python train.py --n_layer=8 --d_model=128 --n_experts=24 --experts_per_token=2 --d_expert=96 --d_shared_expert=0 --activation="swiglu" --moe_layers=[2, 3, 4, 5, 6, 7] --router_score="softmax" --normalize_top_k=true --routed_scale=1.41 --balance_loss=0.0168 --balance_bias=false --init_std_router=0.0167 --lr_router=0.00236 --vocab_size=15274 --norm="rmsnorm" --norm_eps=1e-05 --tie_embeddings=false --optimizer="soap_variant" --lr=0.0118 --beta1=0.95 --beta2=0.95 --batch_tokens=131072 --seq_len=512 --train_tokens=417900000 --steps=3189 --dataset="wikipedia_en"
Below are experts of layer 2 (counted from 0) of a mixture-of-experts language model. Rows are named gate (a neuron's input weights, with its number), up (a neuron's input weights, with its number), down (a neuron's output weights, with its number) and show model dimensions 0-127. Each number is 500 + 40 x the weight over its row's rms, rounded and kept within 0 to 999. Numbers have three digits each.
Before each expert's rows: "comes before" lists some tokens at least twice as common just after its tokens as in all text. This comes from a sample of Wikipedia text that the model never trained on. Tokens count by the router's weight.

# expert 15
comes before: " of", ",", " and", " in", ".", ".\n\n"
gate3:521490525529561449520541466538504470520480504535537531454474498482494540459510527450479480439475510482524511454543528511524527528550491548512508506422542544455527473513543531487498565497566452536498498540583474491464521534470424510509546485492504518537451567418558483580609573515542527464478356457472538496533569484474560437553546470520485499509518531474521540552530541530496533452542
up3:554570428537455457483549494592519463500492533538505507492529490488497524503482449500544486462451492484498478417522427434538495471474447551480524429495467530487441432525482499529460498534495498531549483590536470541542499425491493445510501440490508459471466444465453449501492475453528517515451493461535601522495529443538542505580469539506467534489479505518458504484495438526569549616443
down3:507495499492519522458505454508597522492482542490513512455542477484521537513505493499567490538478511483572518470538553546567439504496515469525484519544442537475514467426458523420509514374439510498520541459514511551559526555502461524466540517580458479530497518455439408500523526512511533547461515443477463510431530543488466425505530581426609473487559490523544461528513512522536539523509
gate4:582531520490460471486506524499560552508473475492503493510485576468567513577453564501496506539511520425526423474530503517428513499458453497483552449494494514468549489504509536519507514505525539517587548456517414505505552504487516435579531515524569480442518516427445411506566514472532520456471445450548566515540566540458502440545576511507506490569503525484487406518489495516508498460541
up4:457512426581530522520421452543474496562486480464531486435414494433462467459540457577495514506537426472555442542498416532481512519455454531473476487507484554539503499529484533519457530503497481451526472444472480495535515522522558613525518522495471499438507516564571498449529471521508463503486495493363493480513466589469544493554538550515501517498513458529540506532481494514464453473540
down4:517519484474456487492392505510510499495478551528493464428481510431528568514492479472511460542493508460551457503493483486483453590427554503458443536507512460462527528461476436547463462484437437563507521440554433506577439485513498532499410524510531498459518447496535468480536475469474454482430509507477486438534456516547499497594565490479477505442554478540521546503508469590506477473580

# expert 7
comes before: " ", " •", " Born", " The", " \"", " A"
gate3:519450535461470516469467530488534480459485511475469517493517499533541502540530521439517545592423505501524519608505449587441603493494545452482443531535468499555422465520543485530486520520510468523497490494537529473532476480544452580473486489503495523441442483456521440457558417442498515471476446493468582504415518468534475502486482467499440565490511483434502521487501485491523596560461
up3:512461548516495571472526451518507509456506468496459477495422473538499521556607492423528488495483518447387475485484539498469589470497523477523454525573462562548523488463393518545456523506477551481506492537453552538558456489520462501498491466487465455559506450562495494476541507466492426428558479559519537513540546560542506461539470465496527582502479532491515468525555542504466445483516
down3:491517469593509513492456447499472499572522487466475515476495485501510521489544498476575432522602472426448456453468523490414486537423408547567534572491428500495511439490518576485474512494531519498448537492462476496497541574516469504449611471542544515503548498524519534444566502500510489458573533513521470472468527526474517499552499518482448538530466515520535472543536499599492487458507
gate4:548550497469483453456540450515541549494554479405452485533555480505534533450542501518469441580514527474510476447466439544471563505508511468520421487448522520488432534494497399477520533455537537451524455522474511528489483535463524481520431440553521540498509485446472517530569448477456504446511428495510516539640464544498496538528512559487491477554545446479485489495479470491544534572501
up4:468519576494485471581436556480477521456508545491513496500486552469422510527542453511549516499487508489482470529577574545458486550477536476464529506522522415429500532461500455487527457487557436505560583513509492428528444394486463498495518480507564510507520513457478479497485411481449501511512526475443499551483478433536501511449506521426539552518442567511529490490466475411526446503433
down4:453516571545470511599459490536476474466558503523513451457562478571470539604508524528505530582497517518392535501457524501437548483564421506481519521513494525464448511481462514563496484454480579513512546464382490521529546482495481537463496477482477497564503545471456584518485415495575473540482480520465549503507538505512501460488535573527548516519480513519516473463497466457497479524465

# expert 12
comes before: "201", "1", "200", "0", "2", "202"
gate2:459484554496468563402505449480483459430493478494436475496487419535490522454461502541488464383460519509423509468483471478495418427511593504524512543398547488532544516461533548535440496503469550480535474486523539440480487528478532514510485504517533509530523507497535526485454582521499514563505481531552509467514522547497476502537523452518498422495516514576482489464538524399508539438556
up2:511465464543524478529492453506495495509527562451589502552509495493482463560497514535469481559509506506521508474484494495554485518496496458485544449524461555572502540572474505540573445481522579517516515479532427423459519514504443510500564527440464560447522546466528481465595508565576409536519563525501496549455548546522544553477482444473468534517493507524580509545549425485478509542437
down2:558475502525512561494527493517485481484500476515494415510582474465489535448512458531466525551538482538478516540509568418503434508489496421520514475526532553453543517444498546461543491532520555468499456504490545483498502593557516515537488498525487479461510439497420525396536549399513434499514438541466580442587586505548540510504506497520510500576472520517531500515502496468473463430505
gate3:548474456492503466539497440532522408519538408502459481519481498452496466501464486526517488543547482521519484513416484515512523473513526481471419511611521430524485555532516462404495391536509466506489495506467540550497498490508490483524519469615463484519585506540504434532532570448492433512479475470493513448582500461456474498477445486475549482471510470502523504554429548465495422493509
up3:524510538461551518522507495433489521513494539558510479489529482527453491486416438556405409506537560495505553493527542555463542486502556533461507578492496572502520519508457533552450416503457427490535523447476517533480556483526466535540477516567482453549468553511474527428480471378554493507500501459427552455440506512501525500463504522491494500519492532427479491494541543575464504542460
down3:509403524509475561469521519549540523488516554466528488470502539475530523483480522479479454522481528460530516548515429558452446502547601545489514533543447503483421509516520539512473501495492473516533476453516478477501465455531508462446472525492452530501518500517490509425519515388548513440467541480489493511518579542476473421441589655506527532468477527510472472456495500482492502599464

# expert 10
comes before: " the", " to", " by", " in", " a", " as"
gate3:465476460480502464580526516456516470530429507521509493566528483502502458541490508519533535465489493560508488477423566466486416523519493540565468398455506503443498469467450533521499475509518495467540454492543520466531399511543538433497507508537533506509481484471444508487445571534496481535464508592565534538510566552522442419395518536519566514518573481524482529462543506520502546571502
up3:529450549478447505496493467486508508505505405470552487511466465476512455490484502467485516502464427473529448562451471430429542495495462485574533521476608472508507507464506438472466522554561483482482505471457511559482448528502462455445507566503514465483539424449529437559431555488457487458460395467488550512514598458533539455477463552513541493569449454507517492513472537497532461483490
down3:562489519462508513508504541440515487527508485475486462436430434469473580552493506446459528539501584442510454470505456446497557518549516537497471493464514457479499507470571538505436507481522549543518424430427529440545533424541428453524471449473529532407423435559480455462517529533491499467492481514513429502519491489475519571527473519516443510497523526482536553488505541551576506451498
gate4:526483490473515525462582512491483532532433444486496501457469537501536510507513571495591529506505497488509470571570524513487508459454514566509536589455481423510548525513445514504468493474505463441447475425489473438458555527532549519449484539500556490428530473539495488577467520520463541518563538503591482478445515513586399526476433491420466550481473497448462510531500518548485510502530
up4:477474482463468505485429519504450543486571493531517486552497556412452543553410474493455493464531422496497526526541579557478427505524463440544555562514517503495435542466482541512448462474468519544512563511474505520446569532478448522519484473405451434462505550457493487518554455460533552518493533425524532539510518493482473464526548419515544484472519458540536511473509542495436461482450
down4:496485604454491512451530498501577488415523455531517555514558496486554564503506516520539511479514491580493470538464506425479483505493544523449479500532474526502430472529486548410493507505468499382427453503474495444475484573533453506489499473510562420513512468523469455438516577472457526513497475471461491516501485476599506568524510493525450476502538559546514506522556479534498475495604

# expert 19
comes before: " the", " a", " his", " their", " an", " its"
gate3:556479452525489505489444483571459474515483540520474502428590551537568439456474581516551556554526460527508511535553498564511464618553518468540484473546459426535556500537571406482482532476505437519526473457519480557551529535474536515510489479442473531463557516502479509451502492558497564483522517562531516461578540525501543470478492515527546497506443526555478494508534534533535521516466
up3:424503531535464472469453560536529550558429505521636544492492470499460547519485495492481494505516502521524498467533497469498424552500507532393491420540534560527589509560502541453523442477490495473455512509532570457481550443487467514526516533486584485472553511523532520469539551549498510564468562563532525478407496466497522469543476527504421500542517505511495564470547515493540534494499
down3:468606430449459409521473499494491523524419509517479506521541493398472502530487462522472534510488554460502419538479499474471441516475481503493544525489541440519462506548521463455452513543534501510495472492463541423489447519458449475472452471512526505519563537641526517447554563498494548447491507531474492507497554517505449519579474463539467538498539489559444424461517496519481491563478
gate4:468492487431493508511468597580482505502426467493523491535530566440461556503501490534556504443506588470491522511498561474472512476504494553467529461559486461413553523504512421495404538477532506534453495441523520520513421476476465494535518533466544577482543504495445550484504462487512439464472447487509503520500580504470467443534512497482466481458476519426446560597461464516528525564509
up4:511484524383520539463496560479469448502484392521574516485494476472533575521497504431530457527545499478447471499510510486498445522444493496421542528473447527532459491447556468506500473503476523519416529529521484498501487510481554460489585537513452538539465471463535547499558522509501486555436467456464520542479484577559493492515446424499490414622494482576534512471504493501467515465495
down4:556514518530489484451550528495583509475441500505461456405536505514553517512498479421478451415488555478532538592487564433487507468507538482529528514563494449431530533499478394496492551459494454497494462504481535487460523458490471501470461541550548518481508498512469432505532472498490498453521495493493465574522564529492462507526525418479401474510566503565456549469519489462551437477576

# expert 3
comes before: " ", "-", "|", " —", " \"", " +"
gate3:521525457533488512468608474527407486534458495468531478523541474468476534551518507560516523464483496474483437529539494491508492540499585472479549580463578503438486517511490525513497519495445577455505476540548511544511422540574481468506488484506452515418514490536570471480562545476527514481519558552481447485512463470470531506518508451376549444478579455499497492540461515518456494588527
up3:484473516508466533556518425462489513521501529505526478472475484512418490464500438525442520564534507543467510492477470516467457524448540467489509458488522408524495573516519448484439544500469513528484539512581522496408403543535536536530464533469511427533527506569475459371482499545565466461513523500477467473495500522495564502548510502568602483492478492458548485510451543564487482464569
down3:562504520464490517543528500481485358493481569438525395551494429537480482549520476471480520428520555569481489487529442484447493495503498447523488560496549535460547517475501528489485520518504518537528543484554511513493497509550528543512508538554506483509579447516503524440512545533464488432481549489444435486543493495536562482580491522527521526450530422407523517441428517535475519464548
gate4:523498533484526472507460485469449529439540461440578506482494587436548572518547476500524526499601453489489524468445512510527521515462490462437537478472497527543484448478523502481508445480526582477525544476479569462540486466518523485354529549502479504534441527517478478561555434501450491532524490523523514415479561526509523493497453452496532395498525555487468496468514581475472478475461
up4:507583521477535531515478511501527512500412474571471434469501548493456507521536457518484468496490501450485503452436551442506508575464442522481492555456521449460512516483490490457401472484461499487475552455502508484582480460532524568612504559472528468514496496475521543549513504482537584520548508482527503557538484482465469452455526419449495494522502517535425501416463510546497390547503
down4:546499478555557513477484490489496515528497510544428559517443543514446458553522490498444536466464443472510571522456516512445582467430431530500499483519488500534476525494559476538443472493474469436486588450452463493512583421493510576592517570499530490562466537514507506444460445565514539562489501547528417521490475564495546471494487490440468510478493455565504481449518503538501453525521

# expert 6
comes before: " a", " the", " was", " an", " been", " to"
gate2:479540480414426529529501483445471481495468559505542486389493589503498503481552459520456451518536500534448434454488567491450480434517551458576526510394498497488529487492503477494467489527531474441422461482509536544460442525478480487492513517429505508464565501529445558451526514506457465558501458534460465528530515479481471494452415529450514605463508567453466496498471539508497501484487
up2:459435492484552571487537416539484502547537440521576472478527495518461470571599581538473517527532536473450497598572511506495481522510523421485524537513515547515469451533550505441479469488423492488518433551505535457532462493530494463508466505564505559518478501506490496495489474492524531466524538515445533437454432544437541566573506534547458415493482443541455484491488498483530487514458
down2:538472487512551447496422562468539515473504466469537542584566550416505554440521538500473530514484490471519472448529461518476507454466459527443478542524501453462499512438531513480500516443536540502556501459557544457543498480599504533544468521436464512457440507586541490521524498525515469525497404483442528503407511513529479483542500456536486564526412475487470470585516464491484543462451
gate3:530511522488447540482514437458473493455484519574484500470452536517462509528520556451495517506494462481502453426439487498492460416429419478500427497441580531466474491548519475371512465441483519530440488539456481446531529477510532476491490522549476561431477473551523536511495469521453432471503467468519540493474516577459476502447522487472522522552444551413486512574455516489524545459556
up3:591546523480497490547476556510476515524492513481480437505473520566469421478529473502531530497484469519427496453464457457523509508466509446489587399528423484447569482449513496536514527464472425469528495492494476517473507518499512563524475483518460527496451477563436500445480479652519447474481577521512549527451478565471518540532557507434493458549447534507491473504557528459527487485543
down3:462514568502521496461471471518521501577520470454531504518449509526485451493489547495516428510553469520458436482462486517512539460557519479501518497479489520505511536432561527468507501523525489586417471486470578494481565512492523484479506547502499558472508485585547510516509500352522457498554568551509493628509533479551484469469525495518462570517444547545455461560463438536490522438478

# expert 13
comes before: ",", " (", "\n", " and", "\"", ".\n\n"
gate5:439483570508483478505557482582474539504474523496523505419552448523471515512411508483473472438490478472517550506482488433551461462502451512518537492466517549393529512505443484510465497548528425528529458492494493525528554524524508522576463552490488483491466480536512475515569527497550508561447541543457443482397504531536524498553442505466459440488468540482570562443497553578500438450474
up5:360573533536444460528488539462498551553572494500432527492508570519483522519465496457507520457491471491513439458415484487510486487522481472453476460490506554486461545597496535492524407494514465529534494426465481432476549470496447512467499594441456489504539500503438513441513426549512519515533497468425462574440548531538496513480469574511458511473529483505472526489499524486507516538498
down5:481537512377435516486493492505511519554479541518534524499604575545431513509530484486454524514475439481454454463488456550569566511541485494559456538493494505460447565508471495499517495451486463466479480498418472517414536464498471582525517547479540549561481485501471449493449478515503511567515514517510539556467508515489436477535532545492458516483483507469568424505521403455557463560507
gate6:474487525529595523537520557407506467560535516438560470488477480490549495552470520517440465499575501504479479537476453523477567533478442491498537491499566449482524485537517450571489486532496512462518462538473468487507475463467522485509536427506471473534525553494532493372542565417552445532531486485475484592589515512571521497604497501522493472511446504485472454501502491499448530456461
up6:410495529567463535539486516526455496511505452552525465474499510522540518551518555477529579499446471461554511474423483486412501513516518462536398523480530495509526441523521481438501531547494484464456518485537463473521419543593454466476536480544465421568495573426534542437492521497579476528522515513551515508596478557514491486555487484488523415544473516541525480524468522515480519533503
down6:480508527526475468520491495596457500475505468491503484383469507576496446512482614531507541481478488505508512494534480587471452474514450430502526619551487524502453495411549482527488569492523461525462536487556483470456543460476474520459501510503504480485526432461516523474496476462462512502494549486463499506521498497460553424471530496455512485509518391572586507489577484475538429463503

# expert 5
comes before: " |", ",", "\n", ":", " of", " ("
gate3:496560484453501584463464467472441476490463510586454528491399533491450546495566513531529490466488477514489426464448573496476448472511497506478493501546591476504564538542485464467553498555501528452510457491486520506547449564467511590443440478503469484490405433511561478466544501542483501463497461515570530528500521549487520510436521488521453515513494542459517420483524500542509544508594
up3:513530468442451495479484494545447459505545448491485532519478487487448443503498474448527480470465407512486466575468536501476490486491562508513442467550458435480461511523505551534496497415589460546517467550538508500516478430433525516519494486559460533505465496470521564574438512546479451509531562438494569572429494563529465560527579507519530487470481478493486471518424436534464512569543
down3:524498527475427468443508446508477505480470440448491482383608491509523541494527461464486511436562490484505495498445485506529436477528547497495560500497521467544516443457426477507479555538468467446433545474515465528423474532538457460496459441576530485498499581532487550467586513528408480484509538496527521454514488518513551513513488497469540462537540525545529490433520542514471501435589
gate4:499509508535499488460509404558484445475520502530527529542432460571504514544465512470475546545610452497538521488512479479494539479438518509488501479478482466488485495513505381483473508408520487533513484468515468513546503521493440422451503484493511572485556516482517549477541536546479420503467499466468550536476562515491504526473443504482506521538590562479546542472494431544557607409495
up4:519424517516478482523516534342474466494520518582563515472455528503511490635477487536574479447453479544504440504476498557452479445508504508495473498482554474584519494447494509450448526471512530466476541543503489487487514532473537455498496414404516499525507518491495460498531486445451520566476562525534550514467545455499482426472463554509549510568494528522473481472526560508534512512488
down4:492494428583494489518433446465463543487435507508540460564433431563476550508495494504504435488497535523489563568496463468488473466500484472524453474491486493439542438557597480474506488493460493435462502593568554458505548519508490509468464470498491503491497400548511562478478535452446471505561556464462505530505529497515480458401550494530484414525483495540478503487453462502540509558539

# expert 17
comes before: "6", "0", "9", "5", "4", "8"
gate3:482468509484523521484527540542504450539530487422501469435486535495466477458525552446571487441505463475513463479405459509511443453514487538554455506494490520510484447550528451465505498496585569475487549499505483521488471477541513602514479499448390505463548524460575494503546428483462473507416465460478521491536513478496531543529469605402521416548532498472479483493528531487445471474509
up3:454500471488479430488417511534445488470530454477524449555584436532517481432512449498502504505508473501485564517508536485420520553506458496489502481568473512502476554487505431515454498482468526479537527543510470498446501541477511461550450430492442475498468470566582447595515520559543565512484529512481510458548487555471434493547505515512511523468589563533532448546547504465515622502498
down3:474423506575525549443518459392508524509452506486499608610480554509524514513455509524523496482460480563459624505475499483571467538501464492481550489480505547495526556575524510565507521499543462482562507520563470484453503502509493499445494497490533544521509474522557511553485549513485414458527483533463508509473526449498431517495530569467469480514522496451483401447456531511457491470502
gate4:516495574454452441508494497494595520423511529494459495552541580423511480475467517461528466482506495435506523511476452439505476503501568525580507507544519498609544500559464540561498511527472488526465441518463548392463491481494504515500533501470455413531523525561478448546471515527465476489478495486505532484505492541507526486526516461404466519512470511573503539503483549409514451456417
up4:504534452539537483457510472496578449461482408470513432514517520547506551495430518529477457515490526536461563443533492554510533438507515476428535477554448457483506481542487474456465529479427499562486492434516483524521530535451509570512538427469549577534560487509439458542499478474495426503560503416438503530399453461499526522506419529509566484476516477510498473477520449467447480528520
down4:466506498440508471568480426506425462518476559540457549494522516487505472456504517501478557457489485536519557594481493526425480534546565506503529479413556539514467473475471556541522516484573503524512518497517535553477517474482517517546367515527549565486450527541471574507449492557488536554530473509494541520513529538634514489480495465430551528483525493487443436543503516462484534489496

# expert 4
comes before: "-", "|", "==", "The", "===", ":"
gate3:424473407509528483556520429488450464540471417483484510463504465575430401491425464529505506544539491495485493486526449508476540472482531531509421505498512519538527523487563527515451478492575496442567506399496484577497557534521542492513496513509499446487560543534499593463476534498479534524520464554551484527534551545601462499536470523534519448490533513465516437499513492543447510500498
up3:528502461527499513517491516491490491545493456581507545458496492495490557514433423480598502436507495503467549511425461535472545482496528485551471448549613607527450500509505509554539453515478535465454524510441489551519512482429429456546553542550508525527430499547474540558556458407453495516567524489543556442496520497507481495531473430473473528476467529496476540513449523553494510512527
down3:455464451535562554545508469482515561510465487499514500463465441565536405528449433471506553498461478532582459526543561522562494493571513476564498560471455472486500469510492468470561508491488510472577506466497540602519443535466508498522465464548493473447582544513450535460489505516495537533545509513485519573573523493515471472471425587491539496477556544478539507537529504467559568510518
gate4:525555514452496514519410545572469498458503501538504468552455523495484488458491506515464448479462394478508559544460470499468491545447355486490509531495509526506541444502510480490466479497496543497482510528446478475499497542529483493553511450552539565488472484545458519527475534566511471491583520483588480519406489642538498515539563461487500534555474492582516480500459478483519474525504
up4:463540470462448523553471463505496464422440484489548471508492532509458482507577502433451505516505513487463421525516464452437507534550522500461543540474429480408534527494467505543563390529504514518523498477502487459543470459562439586524559449549474497512512532514517472504549468475512420578540468506479525535557561529454470540570535532495513525505462464496498594501450492538480467482560
down4:496423497503467493491495445472522561610485522507554473480555459446444512507453457511566538475512497430492529483441545544523524465554499561498508547511519458491530524508509481452505477513459472560485566538560507540487491557570482507527476491503445406498478524572508476463547489492428494567459532476521463541484469536402490519478504478427446396466522489545550511533498460441451451485452

# expert 14
comes before: " |", "–", ".", ",", ";", " |\n"
gate2:496507557501492544480468406516504469502504480462448565538384547532516521594440529588522488470500463481514457501509483483515537532506430494494471517466521425519483463453488432468481597546526452445545506461505552449492527514482516542488540512582423534485537533543483512495477471507475472498467501478449573529494504478462432527552515523539468506472479519406486545533546490472561471437432
up2:488529491464429454470486482500487543473511481544528495471590510489480502435499440448479447497527388463475506475463563497451492517442551464488514497462447451457531488570450574516506403518529492538518480540511513448486550504471532529443470548462477448512493499564529533520508513485528530508467476539493480507469491588550553479523454454460583439533515431630526522434509470537497482486514
down2:422474547499535427563473602492521518505493513522478538573451571494496495449514531571493530557449458524508565531527498487553526558455512486472493486514578545593486564515491508462454514508507458512506518480464588521590497513524503516463515507431408467435475547527500497451430480555506493507498544524501463450534495558522604531566524548509513451523460469480498534489532511466470502506528
gate3:481468459497555518485512428477524470442517481454516512494465544475440448512546504488545454572469451569574560522551436468499498509566505489496545537525484499524539505437463524482540509519534501493533525536470491539455502568480499463474451492516567531446465522542406513448518512402480515504521542479473536453645503511483524415466546468541455475493483480500547462467535420466494573508476
up3:517470512472494495500420499536496464467500451501451496449459566459558536576531520502521443479525460493493459458480537551431525471532505467470470477515435563515519573502444467520464508526500452449512463519548461473510599463414533466531511487529515425537505492537458590541535486533478506578430521506504527443510459444492453527502465463546485509527427512570531473481458570513530516441405
down3:459523570529458574484534569422468554581524487550462461514555495493516567438497460558418472534449525457465537487404521471504521492494473582462499492487495518491434482548480526475504450568469460428466466511536501448545502504502521499468490552462482527547601408542528523554461472512562513487477525473525515516461498495479488466482508477485482462547487516462484502425518559544458541423511